Experts of a small language model.
Size: 9 layers, width 256.
Below are experts of layer 5 (counted from 0) of a mixture-of-experts language model. Rows are named router (the router's row for the expert), up (a neuron's input weights, with its number), down (a neuron's output weights, with its number) and show model dimensions 0-255. Each number is 50 + 15 x the weight over its row's rms, rounded and kept within 0 to 99.
After each expert's rows: "mostly gets" lists some tokens that are sent to it at least half of the time. This comes from a sample of Wikipedia text that the model never trained on.

# expert 17
router:28 42 24 71 41 57 44 43 71 42 33 47 21 43 63 55 54 45 23 70 53 52 60 62 40 64 62 77 48 15 42 60 71 33 41 54 53 55 63 57 69 65 48 33 21 45 64 77 63 36 55 47 55 50 53 68 52 61 49 65 78 61 28 55 69 34 63 39 42 50 34 43 37 51 40 40 31 40 25 61 27 36 76 35 53 70 68 61 46 55 24 73 81 57 61 40 46 59 49 46 43 54 69 17 33 48 72 71 40 76 47 63 34 66 35 80 62 57 73 31 43 40 59 39 41 44 41 45 70 21 49 48 57 48 82 47 46 78 52 66 56 43 55 51 73 26 33 41 64 45 16 57 49 45 57 83 33 59 75 74 53 62 59 55 36 35 44 38 54 37 61 49 67 31 46 38 37 58 34 33 37 55 26 50 76 80 37 19 56 48 49 56 28 14 47 48 31 48 41 36 64 22 30 35 36 59 56 54 22 55 40 40 44 51 45 67 31 64 56 66 72 47 53 64 70 47 49 76 49 44 20 46 32 56 61 71 59 45 33 63 37 54 50 65 72 51 56 30 33 53 41 43 51 49 72 49
up0:59 54 34 59 53 72 49 56 48 43 36 37 76 49 63 45 68 44 61 25 57 86 40 32 35 49 45 42 61 74 45 34 53 32 43 41 24 48 48 61 50 63 56 42 53 64 81 37 56 45 52 56 63 59 42 35 60 59 50 50 57 58 47 41 57 31 42 48 32 48 55 29 41 64 47 41 48 62 48 60 48 36 52 62 49 42 44 29 59 67 37 41 47 74 55 52 30 66 71 46 47 70 42 43 56 46 36 47 45 46 54 63 39 68 57 71 44 89 46 63 61 39 41 40 87 66 60 30 46 32 58 15 55 33 54 58 30 54 65 52 67 55 64 41 38 66 76 30 22 52 48 47 52 44 50 48 68 26 33 29 74 62 42 73 41 04 43 43 37 81 40 49 60 51 39 53 78 49 44 59 60 08 26 71 44 38 69 52 60 45 37 72 54 71 73 63 34 61 66 52 22 75 62 31 42 58 37 51 46 10 64 52 50 42 26 52 73 50 70 57 63 55 54 51 79 28 56 48 39 75 52 49 46 31 54 23 61 52 63 56 65 60 31 53 63 67 27 62 14 64 42 75 57 00 75 37
down0:39 53 58 55 72 31 40 58 72 64 60 43 55 47 00 50 49 45 33 48 69 61 51 50 54 64 26 40 27 56 63 49 47 61 59 66 56 59 55 56 35 50 46 38 64 45 56 47 72 58 46 84 50 40 45 74 42 52 52 62 66 46 21 63 51 16 64 30 07 74 63 51 46 64 60 77 44 45 54 54 47 56 83 41 77 41 61 52 36 43 37 28 60 28 92 34 73 51 40 61 46 56 28 46 50 67 69 79 67 56 40 55 75 47 52 69 19 65 62 31 43 58 35 57 62 34 49 41 43 47 78 66 50 37 62 52 71 47 33 45 55 45 40 45 28 74 49 40 20 32 34 23 69 47 38 45 56 44 53 66 51 58 32 54 57 61 33 42 29 12 58 56 62 69 46 77 55 41 54 37 59 47 71 51 75 39 46 24 38 30 63 64 52 45 41 62 43 54 19 58 48 25 54 46 57 60 65 13 41 46 65 49 55 31 35 66 45 63 42 22 66 63 11 36 23 28 51 70 58 55 44 63 48 63 47 43 34 47 17 54 48 46 59 50 55 41 45 58 69 39 37 43 53 47 78 66
mostly gets: " have", " been", " However", " would", " not", " could"

# expert 20
router:66 42 59 42 58 55 62 49 59 35 23 63 50 64 65 62 58 33 50 48 63 59 52 21 27 43 65 50 24 42 51 68 72 61 55 43 60 38 35 34 49 53 53 63 59 46 35 40 50 37 43 61 37 42 26 83 75 46 31 72 57 43 55 59 43 20 60 41 50 42 44 31 34 66 34 31 59 47 36 55 34 69 51 31 30 47 68 58 22 59 65 35 38 50 39 41 35 53 28 75 45 20 46 71 33 62 58 58 45 48 14 25 65 47 63 31 58 17 24 54 34 30 49 45 83 49 18 48 66 59 67 57 37 78 65 51 69 62 44 58 66 32 44 32 40 39 30 47 48 48 43 65 59 44 23 41 42 48 47 66 46 25 76 42 78 27 39 87 31 69 57 63 42 81 62 78 30 71 60 60 20 59 50 70 66 51 46 50 53 62 70 31 53 56 41 56 53 42 40 64 39 64 57 69 58 71 63 74 72 66 23 46 25 56 39 71 47 43 43 75 46 67 44 29 37 57 52 58 42 58 77 54 70 67 38 41 55 65 67 70 49 42 71 59 34 45 62 32 31 46 62 34 48 47 33 34
up0:44 59 66 60 46 63 65 49 72 65 66 49 67 20 51 54 68 38 39 47 25 39 47 50 47 42 58 83 52 31 68 20 63 33 56 61 44 81 48 52 40 57 29 32 48 54 58 71 52 41 56 88 53 61 48 60 53 49 49 49 55 36 76 59 65 51 61 60 71 49 37 47 46 30 56 68 43 35 37 49 41 51 52 24 65 44 17 38 55 44 41 64 61 72 69 48 50 74 40 71 30 05 65 21 53 36 25 83 77 51 64 33 12 55 70 46 42 45 53 53 48 58 45 47 61 44 62 18 37 87 49 33 56 50 43 52 57 65 52 45 33 48 54 45 69 61 66 26 49 53 52 49 45 75 61 51 50 41 63 58 54 32 55 44 40 39 40 60 55 46 35 62 24 62 45 30 57 59 45 69 67 53 14 45 54 59 71 36 53 26 30 66 66 48 55 56 45 49 50 61 31 54 67 53 55 78 46 37 03 39 52 76 42 31 43 46 52 35 72 46 34 50 38 39 50 51 47 40 42 47 47 66 67 16 37 68 57 42 61 34 51 45 30 51 46 96 51 79 34 06 52 50 69 59 52 32
down0:59 61 41 27 28 68 78 49 57 48 50 52 63 63 66 43 37 67 33 24 50 76 46 58 64 80 57 27 44 47 39 59 40 57 41 73 53 47 62 49 57 65 66 37 54 34 62 31 62 50 38 34 64 15 61 69 54 27 43 70 72 52 30 48 63 54 37 39 50 50 39 19 64 51 60 39 72 25 37 72 43 39 72 29 56 40 15 69 44 59 39 69 36 43 29 25 28 49 40 36 60 56 24 75 58 37 56 49 73 38 42 45 57 58 66 50 49 34 46 56 47 34 50 61 65 43 42 50 77 37 55 24 38 52 76 56 38 57 68 26 42 52 39 53 52 34 41 19 46 43 52 43 57 31 33 30 20 74 41 50 68 68 83 46 58 63 45 49 63 44 68 51 44 41 70 75 47 48 52 44 77 50 58 73 50 44 68 45 66 71 61 36 30 29 61 35 69 54 65 59 76 60 61 45 12 44 54 51 60 24 63 24 38 29 56 49 32 55 36 59 51 33 22 48 77 69 55 53 46 34 50 63 57 72 77 34 34 66 43 34 28 67 57 47 22 44 64 35 28 52 67 59 48 76 48 32
mostly gets: "7", "8", "6", "5", "4", "3"

# expert 9
router:46 56 51 36 70 46 41 47 28 51 55 56 41 37 34 29 65 60 58 48 60 59 49 70 71 50 39 57 53 68 49 30 31 40 46 59 25 57 40 53 45 73 67 43 58 51 36 52 47 46 63 71 54 55 43 38 22 47 38 22 66 66 13 33 36 67 45 57 62 47 57 42 66 48 72 69 38 45 47 33 60 44 30 66 69 47 57 66 38 24 13 70 50 52 39 56 62 61 42 37 66 49 41 47 39 49 20 66 34 63 47 19 09 35 81 36 41 42 48 39 55 80 65 36 51 46 74 76 48 62 47 48 72 57 56 48 52 36 21 46 68 76 43 48 66 58 61 52 51 46 46 19 41 52 61 48 51 49 35 20 33 41 58 52 27 53 47 51 65 38 50 35 32 50 38 57 49 45 59 73 52 44 41 37 36 70 41 73 99 43 50 85 45 66 60 48 49 52 41 74 37 67 58 65 53 77 67 59 64 77 46 23 50 61 53 40 16 63 47 57 40 67 45 49 60 31 51 71 80 19 51 61 58 17 59 35 74 75 31 30 37 79 38 61 42 59 65 57 80 40 47 57 55 36 58 70
up0:52 40 35 56 51 48 87 59 46 39 21 51 57 50 42 46 56 47 12 89 50 40 44 45 64 56 49 53 54 61 40 58 54 57 56 41 46 41 57 47 52 51 22 38 42 94 55 62 36 62 41 47 66 48 57 43 48 37 36 49 72 54 25 66 48 46 59 51 59 23 70 61 56 50 43 46 73 34 37 63 30 44 42 55 64 40 54 43 40 43 34 59 34 78 48 46 73 31 40 78 31 79 59 51 46 52 39 79 78 50 43 39 65 55 69 53 35 24 54 69 45 41 38 37 73 39 67 36 50 60 54 29 58 31 43 22 36 66 62 48 72 48 54 58 53 58 59 75 45 42 23 42 66 75 72 56 43 62 60 81 58 42 57 29 65 58 41 72 45 60 68 45 89 62 29 22 53 65 51 47 38 46 61 44 38 86 51 49 49 54 72 48 37 43 71 60 54 11 51 57 27 61 54 38 67 36 16 59 50 41 42 29 34 38 44 58 41 51 20 82 27 70 60 64 53 36 61 38 43 41 63 36 35 58 52 59 45 45 26 15 25 59 55 61 64 29 42 75 55 24 56 49 43 73 21 32
down0:49 79 16 15 25 64 58 26 32 41 57 43 53 58 60 44 54 65 88 32 51 78 47 40 43 32 58 29 75 60 43 58 60 57 29 46 33 48 39 63 51 57 30 42 53 61 68 38 45 38 61 48 37 21 58 64 42 66 23 56 57 49 37 47 61 69 67 18 28 60 65 54 54 73 72 30 47 56 55 70 68 57 40 41 46 39 44 59 61 60 56 69 31 61 49 53 61 71 53 51 61 49 63 62 56 33 66 25 24 22 37 46 40 71 70 69 38 26 56 62 44 53 62 35 42 05 48 67 31 71 36 27 51 20 55 45 72 37 46 48 51 31 77 45 60 57 49 30 50 45 59 51 36 76 48 30 56 56 50 55 40 39 70 48 62 26 65 51 68 62 38 43 14 43 43 61 52 40 66 46 61 31 45 72 65 37 48 76 38 41 80 41 30 37 78 22 31 72 52 55 58 43 43 52 45 21 48 57 43 46 66 44 50 72 68 43 40 64 37 16 48 74 64 58 47 67 78 61 57 53 73 52 37 53 64 52 52 49 45 79 34 48 42 59 52 42 44 59 50 81 39 61 64 47 26 35
mostly gets: "Personal", " Total", " Bronze", "|", " Genus", " an"

# expert 25
router:34 38 65 39 24 34 37 41 40 25 66 38 69 47 26 55 42 56 80 40 41 53 60 59 50 46 21 55 92 33 57 47 43 51 66 59 53 86 48 56 38 57 56 59 50 31 26 39 61 49 52 54 51 41 59 46 22 36 21 29 41 73 41 50 48 41 44 41 28 17 49 59 44 22 28 62 49 25 33 15 56 64 41 60 87 39 77 52 46 60 40 52 33 75 42 63 60 57 54 77 76 50 28 50 46 38 45 71 66 58 38 32 38 38 38 53 47 28 42 55 29 48 55 63 56 50 53 77 76 45 46 41 53 47 34 66 80 45 53 46 46 77 57 58 35 84 65 37 35 57 63 44 61 62 61 42 59 65 37 41 37 35 71 61 58 34 38 48 61 45 74 27 16 56 46 39 76 64 56 34 56 61 51 66 41 49 47 55 78 32 54 56 70 42 42 48 58 41 44 95 56 68 48 84 67 55 33 53 56 48 57 63 63 40 55 63 40 17 56 52 28 83 37 47 32 57 48 63 63 35 68 66 57 21 55 29 43 45 58 35 50 60 45 44 50 51 63 33 65 26 61 55 63 65 51 24
up0:60 51 25 62 55 45 57 62 55 56 30 45 58 57 57 34 19 70 57 33 60 46 46 40 32 60 55 65 43 55 43 57 45 16 59 52 66 58 48 54 58 39 54 20 36 74 53 41 59 44 49 45 60 29 44 52 64 52 66 50 49 27 39 69 30 33 31 45 69 68 78 85 44 59 43 21 44 82 43 57 68 61 65 53 47 39 52 53 64 54 70 57 69 68 66 43 51 28 54 58 35 21 63 17 45 34 36 51 49 34 59 45 71 25 47 48 44 30 72 38 49 21 40 32 64 25 53 24 77 59 62 57 51 64 31 59 42 60 58 49 37 40 58 73 51 87 26 43 58 46 58 68 52 88 44 68 74 59 36 71 71 54 57 24 57 47 42 40 75 53 42 70 37 14 79 84 53 35 47 42 47 61 44 39 35 53 83 34 47 56 37 15 64 32 66 32 61 46 26 64 56 57 56 66 44 49 45 69 62 45 51 65 52 66 28 17 49 54 71 70 36 23 45 38 58 60 54 64 37 47 47 48 45 47 13 58 53 48 38 45 29 26 54 41 45 41 67 26 42 53 52 69 37 58 37 63
down0:70 57 54 66 42 57 47 39 56 31 60 41 60 50 42 34 72 43 66 58 67 70 75 37 15 61 00 47 46 57 65 23 65 61 52 45 61 56 37 19 44 48 47 38 61 44 37 33 56 44 32 56 60 84 72 44 28 43 58 47 65 38 63 88 55 60 78 43 68 61 26 34 51 29 59 33 49 62 59 43 55 50 68 36 74 26 36 55 36 46 63 40 55 45 54 50 56 62 47 40 36 74 35 63 46 43 33 48 22 48 65 37 38 66 90 44 67 82 52 60 69 48 39 40 47 62 78 52 44 45 31 37 52 43 50 43 69 55 61 47 30 58 67 44 67 28 45 42 66 51 19 53 13 44 66 47 54 48 56 32 60 53 61 61 51 61 45 73 32 48 49 47 53 89 74 33 40 60 38 55 53 63 46 50 59 60 18 59 72 29 50 70 60 60 53 23 44 36 53 68 28 50 52 56 39 54 41 20 35 22 33 57 72 36 27 55 42 60 57 21 74 42 54 85 49 66 32 66 54 57 49 41 61 60 57 40 54 49 42 49 28 48 39 19 59 50 46 60 53 55 53 31 42 49 55 57
mostly gets: " the", " a", " an", "The", " The", " This"

# expert 31
router:42 60 47 55 59 65 45 80 53 75 37 57 33 41 56 50 43 54 36 66 34 38 52 72 40 72 49 35 68 36 15 53 71 35 75 71 38 43 70 63 42 66 78 71 47 55 52 59 58 40 52 38 49 46 22 57 44 54 40 71 43 49 46 54 42 39 57 39 46 10 38 56 44 49 55 65 30 73 38 60 72 53 20 36 50 72 55 73 27 45 46 53 72 65 37 48 84 76 50 26 36 75 84 34 67 37 69 68 36 77 54 47 26 47 25 72 73 29 56 33 40 75 49 48 29 34 50 57 44 23 54 55 36 38 29 20 60 65 89 41 61 44 46 64 48 62 48 48 25 74 48 49 67 60 44 64 59 62 50 55 48 43 30 65 52 60 28 26 32 40 75 29 41 49 36 55 46 52 71 54 24 46 14 59 67 43 40 50 37 62 64 48 48 24 48 50 56 56 39 47 61 30 66 61 45 47 54 46 39 71 67 42 38 46 41 47 69 61 32 53 74 43 38 43 57 44 15 49 83 61 66 59 33 41 51 39 59 31 63 32 29 41 48 30 31 49 56 57 48 55 59 70 51 71 63 72
up0:37 75 42 52 51 25 51 25 48 29 43 58 52 36 61 49 54 44 43 76 22 44 47 55 38 40 54 69 43 33 76 41 62 38 52 44 66 73 61 67 51 48 38 43 53 13 46 46 70 70 57 18 85 42 75 78 58 49 40 38 63 72 72 49 58 64 31 42 66 78 45 39 48 22 78 41 48 42 55 45 53 36 38 28 46 73 38 34 59 09 40 56 42 56 62 34 75 63 86 44 85 39 60 45 38 46 46 42 56 71 63 30 34 48 25 53 54 63 43 48 58 52 60 28 48 55 62 62 37 39 35 39 35 48 54 38 61 48 39 50 53 66 37 60 34 49 48 04 42 69 32 52 72 68 80 41 40 47 35 35 47 37 72 49 44 49 82 56 49 69 46 28 61 38 59 63 70 66 41 62 41 26 58 48 85 85 58 64 51 60 32 63 51 29 53 44 47 45 56 59 62 62 48 41 40 68 49 55 44 41 73 47 51 47 52 40 51 77 76 52 70 32 25 58 14 76 67 53 67 52 37 62 58 41 41 60 38 40 55 49 58 74 28 36 34 45 35 71 47 47 42 23 50 49 30 47
down0:54 51 72 69 55 65 37 58 82 36 72 70 48 58 34 47 63 39 42 39 46 25 60 43 55 59 64 40 19 50 40 62 34 71 45 56 50 51 60 47 39 38 58 51 65 43 42 47 78 55 38 31 52 45 59 49 70 70 54 34 76 31 54 46 27 22 47 61 66 44 52 52 74 55 33 74 42 68 47 42 59 47 70 60 45 51 76 38 38 72 42 52 31 56 62 57 74 41 59 20 35 79 64 25 46 44 75 33 43 17 27 67 18 50 56 44 45 48 24 41 52 62 85 31 38 42 67 57 41 38 36 47 28 62 38 21 59 59 92 49 59 44 45 42 18 24 43 27 38 37 55 40 49 47 53 52 63 75 50 79 47 62 47 56 67 35 32 60 55 42 10 64 29 47 63 39 63 72 69 43 64 61 62 40 41 58 39 59 55 58 40 44 59 21 58 36 28 67 35 21 51 68 24 52 34 36 58 32 77 45 65 44 70 42 37 64 45 47 18 39 80 61 42 51 73 53 46 54 61 55 65 50 46 58 43 58 46 51 54 75 42 26 84 66 52 49 71 50 50 74 48 61 55 40 42 50
mostly gets: " be", " was", " were", " are", " been", " is"

# expert 37
router:63 48 52 58 55 41 68 58 39 35 68 57 50 84 49 37 72 62 50 46 42 44 57 80 67 50 25 26 29 42 59 31 30 70 68 34 25 72 33 83 61 41 62 41 71 63 36 54 35 64 76 60 46 62 30 45 22 58 63 36 41 42 55 55 53 72 38 81 53 49 44 45 55 37 50 67 73 64 59 54 51 75 36 32 60 42 59 56 33 47 38 69 52 59 20 51 68 36 51 50 37 34 47 81 42 53 49 42 50 70 52 27 77 41 52 40 37 73 43 33 51 59 80 44 49 55 75 41 24 27 29 65 65 50 46 38 65 51 48 43 57 22 36 59 65 73 20 61 58 66 45 31 34 55 50 24 45 59 24 50 68 54 60 68 34 51 17 51 30 64 49 22 31 58 59 68 87 31 65 51 68 51 49 28 48 56 59 79 50 47 65 57 23 73 23 59 52 49 58 54 34 29 46 55 47 58 51 61 63 55 60 50 53 53 52 70 55 68 57 43 50 74 46 57 66 56 61 26 66 51 26 44 48 27 71 49 19 55 50 57 49 55 77 36 56 20 37 50 70 21 59 35 64 46 54 77
up0:56 66 24 62 50 47 41 11 44 55 40 55 87 61 72 75 35 46 43 39 52 65 50 48 16 42 55 45 40 62 72 66 43 49 58 63 41 47 66 51 79 64 47 52 47 54 52 52 37 68 75 57 55 34 49 19 58 70 71 49 47 21 64 88 76 22 13 61 57 38 68 54 44 65 84 29 56 46 46 53 68 35 65 44 52 46 46 54 64 21 30 47 57 56 33 74 46 27 53 68 51 49 45 34 37 62 51 48 43 27 56 25 66 45 64 68 58 38 45 53 68 34 09 62 65 48 56 68 35 52 54 42 40 56 42 32 47 45 50 38 48 13 55 45 53 35 25 60 41 37 22 53 44 44 56 69 25 38 39 42 51 48 83 60 58 41 62 50 68 60 58 62 54 57 67 54 72 48 50 32 36 57 74 61 70 26 51 59 44 74 38 40 32 38 91 45 54 50 42 55 19 68 37 40 63 52 56 54 84 65 33 66 66 47 36 40 32 29 39 55 74 69 32 44 53 40 51 74 39 31 35 58 66 61 59 52 48 42 36 60 32 57 65 40 57 37 58 53 35 69 51 45 40 47 24 24
down0:29 48 63 51 32 36 55 31 38 52 61 60 36 40 48 29 27 57 57 37 64 21 81 61 28 47 47 83 41 64 10 48 58 54 54 45 53 48 50 36 40 18 35 34 63 68 67 67 64 33 33 51 60 50 69 76 39 52 33 49 55 56 27 33 28 50 46 67 47 49 45 26 54 39 55 72 53 55 48 50 70 58 25 52 45 77 59 62 28 48 46 38 63 28 65 65 58 45 56 83 23 56 49 61 70 50 40 42 35 70 47 49 34 62 41 35 35 78 38 64 52 76 70 13 41 40 68 69 55 18 40 38 38 40 47 61 62 38 31 55 42 54 60 68 52 31 63 57 65 38 67 64 54 55 58 25 44 59 70 56 58 65 23 34 56 52 87 43 36 51 59 59 57 24 36 62 76 48 66 55 55 42 54 39 31 55 42 22 90 31 40 60 54 50 33 48 54 78 56 57 76 45 65 37 60 43 78 56 45 49 54 19 31 66 53 76 47 55 42 21 40 44 63 36 53 46 38 41 49 72 28 72 47 47 69 46 33 46 56 13 33 45 70 55 46 56 44 47 68 48 37 41 51 72 57 72
mostly gets: ":", "=", "):", "|", " :", " joined"

# expert 0
router:63 79 72 32 58 59 24 49 55 43 44 47 45 59 42 43 57 32 73 56 50 47 71 54 60 46 35 57 77 23 42 60 49 49 63 20 50 80 20 60 48 34 27 56 36 25 59 53 59 50 51 39 35 58 30 38 24 48 28 22 58 47 71 50 37 63 60 44 62 47 37 46 50 49 53 86 60 38 78 35 36 42 51 66 66 38 53 57 31 59 31 60 56 49 18 64 38 45 47 78 28 65 29 40 52 56 42 69 45 66 55 29 36 65 61 51 55 19 29 31 54 65 42 56 51 96 48 51 54 55 37 35 74 28 37 64 88 59 31 51 22 45 33 50 35 37 52 62 31 47 68 57 25 55 63 47 83 43 54 42 29 58 31 53 29 27 25 58 56 49 61 48 41 62 43 30 62 88 30 82 20 50 50 77 70 64 42 39 66 41 48 59 63 42 37 57 42 46 55 49 48 46 48 35 71 48 65 42 56 24 58 64 45 18 35 44 58 35 43 60 30 57 50 52 62 61 28 80 36 24 46 45 58 23 57 63 44 56 43 46 50 55 51 37 51 49 50 56 56 72 34 64 37 29 47 78
up0:53 40 52 65 53 44 59 52 47 61 59 67 35 54 47 45 51 48 34 36 44 22 64 25 68 42 54 67 51 55 71 45 50 39 55 37 57 51 25 41 60 38 50 35 80 69 39 55 71 60 26 35 49 84 22 66 47 78 48 48 74 47 62 58 45 43 47 66 45 55 53 49 44 23 35 27 55 55 41 48 58 39 71 47 50 46 41 26 38 34 51 66 51 69 57 42 51 22 24 28 38 33 49 31 66 08 73 37 46 71 49 56 43 53 45 33 72 52 54 24 64 54 72 40 71 62 84 66 70 61 51 99 52 58 60 44 48 66 38 74 25 60 60 76 76 43 54 31 63 46 61 55 70 45 20 48 18 53 66 47 59 54 52 48 26 65 54 45 35 42 66 53 51 36 48 33 32 46 46 50 44 30 31 34 46 91 57 26 61 63 59 60 60 58 41 58 66 55 10 43 50 32 21 64 64 53 61 73 24 30 40 68 58 44 43 69 37 40 55 73 53 82 69 51 49 28 44 48 58 24 28 49 48 40 54 50 65 43 60 57 35 85 56 37 29 44 32 42 47 53 42 40 43 42 49 64
down0:51 50 59 41 51 72 31 46 40 58 67 51 73 65 51 49 42 57 47 36 72 61 54 69 67 31 53 44 58 47 65 54 73 73 60 57 57 84 65 42 37 56 39 53 60 51 45 46 50 62 60 64 37 67 51 53 32 42 58 50 51 40 68 82 46 56 39 23 62 78 55 43 00 29 52 26 48 63 67 48 27 66 35 29 63 41 39 49 52 77 64 51 64 52 42 43 57 07 66 33 44 34 64 46 54 71 23 72 40 54 70 59 60 51 53 39 38 49 12 37 04 38 45 54 74 53 48 21 44 51 39 38 25 51 78 62 59 56 53 48 53 56 47 40 22 50 44 43 68 38 16 40 11 57 47 16 55 42 56 22 42 70 48 19 65 62 73 48 60 53 39 46 47 80 52 53 59 54 78 43 43 61 51 45 54 08 51 59 51 54 71 35 57 48 63 58 47 70 62 39 47 60 31 52 67 67 56 42 62 61 61 56 56 24 39 24 57 60 41 50 44 54 42 53 43 63 49 87 57 67 54 47 38 45 52 22 37 56 34 55 60 75 35 41 47 40 65 47 48 66 23 31 57 66 30 65
mostly gets: " his", " the", "The", " their", " its", " her"

# expert 54
router:75 48 30 31 53 67 41 45 28 53 80 34 35 38 68 58 46 82 38 37 59 32 56 66 44 52 23 79 37 35 37 55 56 70 49 55 08 62 67 64 29 63 47 51 79 68 52 64 42 51 60 49 48 66 66 65 27 46 61 41 22 50 52 51 55 40 73 56 40 49 70 65 50 38 51 66 35 49 56 50 59 65 65 69 61 54 61 69 44 47 21 59 36 57 61 65 44 12 30 63 14 61 59 54 47 32 44 48 50 77 37 45 45 58 37 47 55 59 23 61 69 65 46 74 43 45 60 57 56 57 31 71 38 47 33 35 35 69 80 48 58 50 73 35 44 54 35 65 63 41 45 23 61 68 40 55 37 63 11 74 22 49 37 46 45 60 52 33 41 66 59 34 47 49 73 58 59 22 76 73 80 52 43 53 38 61 50 44 31 49 68 58 53 60 47 29 56 68 57 72 68 44 59 65 36 49 73 64 47 54 36 35 39 94 42 59 42 55 37 69 60 55 28 40 60 62 28 37 38 50 45 59 44 28 56 60 31 46 64 56 53 34 46 40 50 47 74 54 83 31 33 31 38 88 55 64
up0:48 23 74 96 49 47 61 59 52 53 39 25 43 63 38 61 62 48 33 68 45 38 41 31 61 27 73 52 60 25 34 49 31 46 24 58 68 38 39 52 50 39 03 68 42 26 31 45 45 85 50 22 72 33 63 48 56 49 49 62 58 40 32 70 50 68 39 45 38 52 36 39 53 68 35 19 34 49 48 49 55 36 45 59 52 50 48 34 45 67 67 59 41 53 39 24 71 65 78 43 65 63 37 45 59 63 69 62 45 47 52 43 49 50 62 52 70 52 40 46 58 49 24 17 20 64 46 48 42 64 50 35 48 61 57 56 58 36 45 25 43 69 65 43 75 55 54 74 25 61 54 55 59 33 62 52 28 53 68 41 38 46 43 62 64 53 51 90 48 62 45 63 55 51 56 52 49 73 40 48 56 14 41 33 68 68 44 52 34 56 58 48 65 29 52 47 55 34 38 45 46 61 32 51 82 52 31 34 68 11 73 45 67 03 62 39 33 61 34 21 62 73 56 44 20 55 52 48 52 44 53 36 42 42 58 67 45 71 62 64 37 64 31 24 49 63 46 59 24 56 77 39 36 49 50 60
down0:38 52 37 61 76 32 60 65 45 42 62 18 70 46 47 61 61 55 59 41 45 38 12 45 57 30 98 54 56 45 51 65 38 46 39 33 53 61 50 38 55 37 37 45 43 25 68 47 66 24 57 40 52 54 43 36 68 71 50 37 61 17 63 29 66 50 29 52 52 57 67 48 54 53 36 38 48 39 52 58 34 53 45 32 90 42 62 15 52 69 60 48 75 51 45 52 61 70 43 51 81 42 25 61 45 65 83 42 36 42 72 53 74 34 26 42 75 57 19 67 57 47 34 26 17 54 48 42 63 61 48 54 57 51 44 52 49 61 49 55 50 31 68 38 81 33 44 59 39 59 67 53 32 55 77 65 31 40 54 23 38 49 63 53 72 76 55 45 56 73 48 55 62 37 48 56 50 44 34 70 58 13 62 31 37 35 85 47 46 57 45 66 81 31 28 29 47 42 55 57 36 47 58 50 47 65 56 52 49 63 28 45 64 39 51 55 39 73 83 79 44 57 61 49 44 59 70 26 41 54 45 68 36 58 27 64 35 39 56 62 53 47 49 30 57 57 45 48 07 49 44 26 48 45 43 75
mostly gets: " |", ";", " —;", " During", ");", "\";"

# expert 11
router:52 46 63 74 62 60 61 27 23 41 62 46 80 42 55 42 32 49 42 69 53 76 49 35 51 32 58 58 36 66 47 51 59 22 68 25 29 61 62 39 72 51 21 28 37 55 37 59 38 61 25 37 31 57 56 24 51 89 67 48 45 26 50 36 55 39 51 58 61 52 45 39 35 47 40 20 46 59 50 66 61 58 62 50 47 34 66 56 17 57 59 29 27 66 42 57 47 59 40 50 54 65 49 36 30 59 99 89 56 25 64 56 52 49 56 56 75 54 72 63 89 43 64 59 77 62 62 43 18 63 41 44 72 40 31 31 64 75 61 36 66 47 48 69 64 59 54 35 53 70 43 40 37 57 43 56 45 43 62 61 50 41 34 29 40 61 75 43 56 44 88 43 57 34 44 50 40 66 67 42 81 45 48 36 51 49 72 58 29 41 35 70 66 60 70 55 40 32 59 31 39 61 28 41 38 46 55 56 25 37 58 42 47 51 66 51 43 49 46 39 34 45 40 46 80 33 79 42 59 34 47 66 49 46 56 37 28 41 42 79 56 33 25 45 33 75 62 74 38 43 35 62 42 32 35 51
up0:80 21 49 72 63 27 92 20 46 50 62 35 34 41 46 14 33 39 32 69 66 45 37 42 60 82 41 56 40 61 66 64 71 39 61 35 40 54 41 54 47 38 60 52 35 61 30 71 66 62 57 59 65 55 53 55 27 62 44 44 79 69 33 54 11 26 52 59 62 80 50 61 61 30 44 53 51 58 38 50 50 29 71 46 37 42 67 24 41 32 45 53 69 50 43 39 69 76 57 13 67 58 44 52 53 69 25 55 46 34 52 37 46 68 46 37 34 57 33 51 42 72 28 45 54 58 60 42 32 41 64 64 78 63 57 43 69 59 45 59 48 54 44 55 57 64 45 34 40 29 66 54 31 72 33 48 64 53 42 48 41 50 77 39 37 48 23 54 74 65 50 35 77 21 25 43 52 61 51 59 75 68 51 66 39 48 84 46 50 43 45 60 65 57 54 52 38 23 73 43 46 64 27 67 34 52 35 58 40 63 48 60 41 38 78 46 66 34 86 72 47 58 50 59 21 56 46 62 53 78 36 31 25 47 37 63 67 37 15 48 50 29 60 52 56 39 55 34 58 42 48 47 57 65 45 52
down0:40 61 44 57 53 57 27 49 41 12 59 50 38 31 55 49 66 38 49 43 29 56 79 43 17 52 39 43 25 40 44 70 40 39 33 53 63 53 84 72 54 42 62 62 61 39 30 40 84 09 57 61 50 49 59 50 06 78 35 61 69 67 66 70 46 57 58 53 47 43 71 56 45 48 42 71 48 55 36 45 19 52 44 54 64 60 43 63 29 56 28 62 45 57 59 46 42 57 65 73 35 47 38 31 35 41 69 46 22 65 50 58 51 23 39 43 42 46 60 08 60 52 55 37 65 47 45 57 68 51 34 33 39 37 73 43 44 54 69 58 20 43 65 66 55 39 54 53 71 34 30 53 73 38 72 54 46 38 33 32 42 70 56 70 54 44 53 69 74 53 36 64 46 42 65 48 46 40 54 61 52 74 10 41 38 12 45 73 55 39 71 46 42 58 52 53 55 68 50 60 57 30 47 62 65 35 70 38 55 84 46 58 68 43 27 46 68 57 45 22 57 52 69 27 25 49 38 49 75 33 55 65 66 78 48 45 51 55 72 34 41 69 62 34 36 34 47 43 75 68 57 70 42 55 56 31
mostly gets: " including", " include", " such", "ect", "acy", "cept"